python train.py --d_model=192 --normalize_top_k=true --balance_loss=0.00866 --init_std_router=0.00651 --head_dim=64 --attn_scale=0.125 --lr=0.00249 --decay_fraction=0.797 --steps=3521
Below are experts of layer 3 (counted from 0) of a mixture-of-experts language model. Rows are named router (the router's row for the expert), gate (a neuron's input weights, with its number), up (a neuron's input weights, with its number) and show model dimensions 128-191. Each number is 200 + 20 x the weight over its row's rms, rounded and kept within 0 to 999.
Before each expert's rows: a language model's description of what the expert responds to. This comes from a sample of Wikipedia text that the model never trained on.

# expert 29
Description: Place and nationality names
router,196,180,208,188,210,195,194,167,196,214,220,204,184,148,217,207,200,212,168,168,194,197,193,230,172,214,217,170,211,245,208,192,183,201,219,190,211,189,213,183,227,192,190,179,171,224,164,169,197,183,195,228,211,173,207,227,187,190,217,192,189,185,215,195
gate0,193,204,199,172,231,203,195,204,200,233,199,179,204,195,228,216,227,210,223,196,192,216,227,183,209,185,194,176,169,181,169,208,214,207,211,209,200,234,223,176,203,173,222,241,184,191,174,190,206,187,204,199,175,196,195,233,204,198,168,226,176,182,182,201
up0,205,202,201,153,229,210,162,204,184,196,210,195,181,209,208,227,194,210,219,209,220,203,210,198,218,179,173,162,196,187,190,199,181,217,183,195,207,203,173,240,216,178,227,190,199,177,199,203,209,211,217,153,218,208,219,269,201,158,167,189,188,176,196,224

# expert 25
Description: Commas and list dashes
router,202,194,213,170,197,177,170,162,186,239,200,187,198,196,216,220,211,187,187,166,193,213,215,216,168,206,241,201,188,163,206,182,206,218,211,205,172,194,198,185,224,205,191,207,179,223,205,140,189,180,252,228,209,204,238,244,141,174,211,225,195,199,205,180
gate0,214,178,215,205,174,203,187,202,168,180,202,206,208,201,188,189,228,185,200,192,210,196,240,228,179,214,215,203,194,201,183,205,195,184,204,205,248,198,216,200,195,209,177,179,203,228,176,191,188,185,210,197,182,215,202,154,174,170,180,204,229,213,189,213
up0,200,192,207,197,183,181,210,235,210,197,193,187,196,224,208,194,210,186,205,230,220,212,197,201,198,207,174,199,170,172,238,195,219,167,200,194,181,190,217,170,208,203,214,181,210,193,198,226,190,188,215,185,201,212,196,169,153,195,220,203,211,202,164,180

# expert 19
Description: Line and sentence breaks
router,206,171,202,178,189,196,215,177,195,217,209,186,189,177,205,200,186,191,165,178,201,220,234,228,179,203,207,213,210,185,210,191,190,229,231,182,183,163,193,174,208,173,189,197,174,197,200,112,217,189,237,214,199,185,236,216,178,213,210,215,191,191,200,187
gate4,181,204,207,210,184,164,217,233,236,216,179,193,234,203,186,191,174,237,238,186,183,205,216,204,187,184,227,194,170,190,214,172,213,196,212,183,184,221,219,215,183,205,209,183,223,197,187,183,199,166,204,195,183,199,217,204,190,179,225,197,209,175,197,211
up4,211,166,190,194,196,179,203,231,279,231,202,204,222,196,194,209,193,172,203,182,235,166,207,251,195,203,203,201,171,198,196,198,227,201,197,191,214,216,209,222,178,195,220,189,194,233,178,202,184,181,218,199,185,187,196,197,183,176,250,211,210,216,166,176

# expert 5
Description: Capitalized word starts
router,199,175,211,165,204,186,228,181,189,211,196,207,187,164,208,215,195,210,195,200,183,199,221,216,189,202,209,173,203,235,176,192,198,232,226,225,202,195,215,187,210,200,184,210,164,206,172,119,191,187,164,228,172,196,207,247,178,192,212,177,199,211,193,183
gate0,201,214,198,180,211,203,185,171,224,187,216,220,209,192,190,224,174,209,216,181,190,188,217,226,193,192,201,204,233,181,191,211,170,213,223,165,217,192,168,240,222,194,211,188,197,206,205,208,209,205,214,241,233,189,227,191,194,228,199,213,250,217,176,225
up0,206,217,208,196,199,186,201,185,163,186,226,152,177,192,197,208,223,237,183,204,200,215,229,172,173,173,221,181,178,196,222,214,224,203,191,206,193,209,208,145,203,191,217,201,195,224,180,190,206,194,216,163,201,208,210,243,232,210,197,209,212,229,204,189

# expert 0
Description: Coordinating conjunctions
router,209,175,206,177,183,200,189,153,204,197,228,180,186,162,213,178,170,207,178,176,171,218,206,223,154,220,211,213,162,191,235,192,192,202,201,198,186,180,211,213,231,204,190,199,178,213,210,194,208,176,213,228,177,214,210,237,167,198,213,210,188,228,219,173
gate0,157,185,201,177,166,177,189,175,191,176,240,217,182,202,170,196,199,202,242,200,204,211,194,209,192,216,185,173,194,175,172,196,216,202,200,210,230,220,178,197,173,182,175,209,177,194,213,194,195,239,215,199,215,152,223,189,170,193,196,198,228,202,199,173
up0,190,247,156,199,186,210,235,219,179,198,181,198,213,206,172,172,190,200,200,177,160,212,229,199,183,203,204,205,201,191,215,217,182,178,180,205,192,213,218,183,204,227,214,197,220,237,177,199,186,201,194,199,211,191,246,191,223,258,151,209,227,186,188,200

# expert 8
Description: Prepositions and auxiliaries
router,228,176,220,181,211,170,203,177,189,212,213,207,176,183,231,222,214,200,174,174,196,212,226,216,156,197,207,179,241,166,215,181,207,209,209,205,239,194,203,212,230,199,196,222,177,194,180,200,210,170,263,209,209,201,235,199,176,211,204,191,194,190,214,182
gate4,190,179,199,188,145,192,229,182,214,208,197,218,209,187,208,170,149,218,220,197,182,202,231,215,208,204,192,210,205,193,181,189,204,197,189,192,183,182,202,206,183,211,212,190,219,233,210,200,193,200,187,209,200,222,198,212,196,232,202,189,178,210,193,178
up4,194,243,185,216,192,186,201,201,204,198,186,177,214,195,193,221,206,227,214,215,211,227,173,179,190,166,235,202,191,193,210,209,165,216,207,204,205,223,209,191,199,208,191,212,221,201,206,202,176,204,231,192,196,175,218,205,190,183,189,193,206,180,204,209

# expert 12
Description: Numbers and infobox labels
router,178,171,208,177,190,184,190,198,203,194,225,211,177,145,185,190,225,231,175,176,201,204,233,225,199,219,216,203,202,219,208,198,203,200,220,222,214,177,207,218,231,181,176,188,184,212,184,127,216,194,216,229,220,166,222,223,193,181,219,230,164,204,197,174
gate4,233,202,194,205,185,212,197,221,191,180,209,195,190,197,208,231,207,174,210,176,183,234,233,216,192,209,210,198,189,197,169,197,208,233,208,174,212,177,189,191,201,190,161,196,218,200,194,205,199,172,213,193,239,211,168,237,221,175,217,199,228,242,178,187
up4,215,194,199,189,199,191,230,203,180,193,193,192,190,220,183,212,221,200,198,181,237,175,195,217,212,197,181,190,188,203,167,189,214,190,202,201,201,215,206,184,205,227,187,211,196,150,216,178,230,176,210,192,213,214,201,253,216,158,174,211,216,175,161,244

# expert 9
Description: Foreign name pieces
router,204,166,197,179,207,194,192,164,198,216,217,212,171,150,217,210,205,214,170,155,197,197,200,239,162,211,223,175,210,241,206,184,186,197,222,181,215,182,210,180,228,183,200,177,177,218,170,175,199,178,196,222,202,181,214,229,178,183,215,191,193,191,213,198
gate0,184,195,156,189,170,214,205,194,179,207,188,173,194,208,179,235,227,192,207,207,201,201,212,190,190,208,219,174,207,183,198,203,170,156,183,194,222,188,184,175,218,177,197,209,218,184,201,195,152,199,189,192,192,238,206,183,175,189,163,156,190,162,196,212
up0,183,190,153,201,177,220,162,244,232,198,208,191,204,203,217,202,193,205,208,193,203,156,207,195,182,214,191,200,228,190,189,175,190,228,185,177,189,207,159,172,185,199,218,212,215,210,191,201,185,208,210,174,214,184,220,204,216,202,209,190,194,188,204,230

# expert 26
Description: Infobox field colons
router,200,163,198,191,191,182,199,134,219,209,225,195,189,179,181,218,243,198,154,171,201,181,170,230,163,211,220,172,196,194,213,187,182,194,211,202,211,170,199,179,218,188,196,191,199,206,190,175,202,195,195,214,234,189,216,243,187,200,221,229,186,184,187,203
gate0,146,204,201,171,199,205,193,184,180,187,202,197,192,193,201,200,187,184,237,179,191,177,208,261,193,229,226,201,209,219,187,177,181,244,203,198,194,218,198,200,192,193,199,206,223,198,184,162,197,203,197,252,223,180,182,201,185,160,222,206,214,221,197,226
up0,194,235,199,223,195,225,176,217,191,173,185,214,212,186,215,202,168,207,215,181,214,212,177,213,203,177,164,178,210,234,152,192,243,175,187,227,166,207,197,179,206,211,236,203,178,189,191,204,193,188,201,215,175,167,223,229,212,202,201,175,236,172,222,171

# expert 16
Description: Function words, name pieces
router,205,167,205,178,206,194,192,164,199,216,217,209,171,151,217,210,205,216,170,155,199,199,199,241,162,210,223,174,211,243,203,186,183,198,229,181,213,184,214,180,229,201,187,177,176,217,168,173,196,179,200,223,210,179,215,230,179,183,216,190,189,193,211,197
gate0,147,171,227,207,177,208,206,226,200,212,234,196,215,196,220,215,224,204,196,208,216,180,217,236,206,234,181,194,199,203,203,197,214,239,238,195,196,192,157,213,183,185,206,207,197,246,181,200,168,197,207,184,232,217,220,237,176,170,201,199,185,193,163,212
up0,207,220,173,219,242,164,173,173,218,225,231,191,235,206,214,222,176,195,157,221,218,182,198,218,194,205,192,203,194,200,180,198,224,212,207,210,197,192,191,182,204,235,193,236,180,214,177,207,193,216,205,228,210,182,186,217,202,227,182,196,177,252,195,222

# expert 31
Description: Mixed fragments
router,203,166,199,179,208,194,192,164,198,215,217,210,172,152,218,209,204,215,171,155,197,197,201,240,163,211,222,175,211,242,205,186,183,198,224,181,214,183,223,181,228,190,190,177,177,217,168,173,198,179,195,223,208,183,214,229,178,184,215,191,191,192,212,198
gate0,196,176,202,213,177,163,192,212,173,204,213,225,161,204,181,193,176,186,250,192,195,183,180,210,200,202,195,191,212,207,175,180,241,197,209,193,176,170,206,216,196,154,207,152,195,187,178,186,218,184,212,217,225,150,192,189,197,193,226,181,199,190,207,198
up0,201,226,233,233,213,178,217,203,229,205,196,234,203,214,221,188,201,226,221,169,186,205,194,197,179,232,211,201,181,190,209,179,171,161,197,208,211,230,204,185,221,250,202,199,236,191,205,197,235,206,213,211,221,208,184,168,219,204,204,206,153,250,210,213

# expert 18
Description: Determiners and opening punctuation
router,204,187,207,171,184,200,212,175,182,199,234,208,189,143,202,184,183,176,183,188,190,200,183,209,179,202,205,159,185,222,183,187,187,182,218,214,218,156,207,203,192,174,202,207,175,221,212,178,199,208,254,220,220,170,187,210,163,172,218,215,229,209,177,184
gate0,213,200,242,197,162,237,185,168,193,177,212,171,189,187,172,227,194,190,183,229,240,205,214,227,213,217,177,166,183,210,191,190,199,198,224,205,227,214,208,189,196,196,184,167,166,208,208,186,206,250,225,195,210,197,206,205,174,229,191,219,187,141,161,176
up0,191,198,234,187,189,206,237,193,208,181,191,190,166,205,167,170,199,213,172,197,182,170,202,190,225,239,211,212,216,193,184,207,168,180,196,154,230,207,185,225,198,178,181,203,175,228,205,211,216,212,212,213,194,206,232,189,186,220,214,163,210,182,192,176

# expert 20
Description: Determiners and possessives
router,209,161,228,176,208,187,210,190,189,213,221,207,199,151,195,168,211,188,189,191,197,216,209,216,146,222,241,181,198,206,208,191,217,215,228,210,187,162,207,199,220,204,198,183,165,217,193,186,204,189,215,209,169,200,203,228,146,198,211,190,207,194,207,180
gate0,193,184,195,195,196,178,231,195,220,182,182,191,195,206,189,167,169,204,189,203,182,210,231,173,215,218,217,209,218,196,167,207,184,214,201,188,225,220,191,251,216,203,210,193,200,199,216,207,219,212,201,214,195,180,200,194,203,197,231,163,184,210,183,195
up0,226,192,203,175,194,193,194,173,223,203,225,215,226,220,205,185,203,176,205,197,196,211,195,207,179,210,214,211,209,172,192,205,202,208,226,157,197,197,242,191,186,210,208,201,216,252,203,201,187,183,200,205,182,209,204,203,213,215,188,183,188,202,213,228

# expert 14
Description: Word-initial prefixes
router,201,162,214,186,213,196,187,155,164,199,257,212,176,181,190,188,187,215,199,203,225,221,180,225,160,194,212,187,209,233,218,198,203,248,240,190,191,199,214,201,189,175,188,214,170,213,181,127,200,191,204,206,182,199,216,229,199,167,203,183,212,189,218,208
gate0,201,165,195,207,222,200,181,190,176,208,232,184,215,214,198,197,186,209,210,206,202,175,209,220,189,171,219,216,236,215,234,222,200,208,178,175,190,220,158,232,194,188,195,188,217,199,225,175,208,202,203,222,205,147,192,203,202,230,238,206,196,238,230,206
up0,213,202,184,167,178,211,175,177,183,243,236,201,224,199,209,224,193,244,211,258,218,199,185,211,212,213,216,192,181,219,168,226,193,213,195,226,180,215,182,219,196,181,221,216,198,213,208,195,193,213,189,193,166,175,188,205,211,205,191,218,179,199,245,216

# expert 24
Description: Inside quoted titles
router,206,170,199,188,205,193,192,161,200,213,219,209,171,149,215,209,203,219,172,153,198,201,198,241,158,210,223,175,215,240,203,189,180,199,223,183,213,187,207,185,229,195,184,177,181,217,167,173,201,179,201,223,209,182,218,228,177,185,216,192,190,197,213,199
gate0,212,202,207,211,217,211,206,195,191,242,204,169,217,179,221,194,218,180,203,202,174,182,192,228,194,225,173,212,228,224,212,201,217,191,190,221,188,204,163,173,197,221,171,205,206,204,209,220,201,200,208,232,206,163,221,168,223,221,183,201,197,229,160,205
up0,194,219,223,159,249,186,189,183,214,189,212,166,218,199,190,214,170,224,211,208,176,209,229,208,206,174,212,181,186,194,211,200,167,204,201,182,181,188,215,208,218,198,182,216,213,155,245,206,212,231,195,247,193,214,214,223,206,206,200,211,163,204,197,177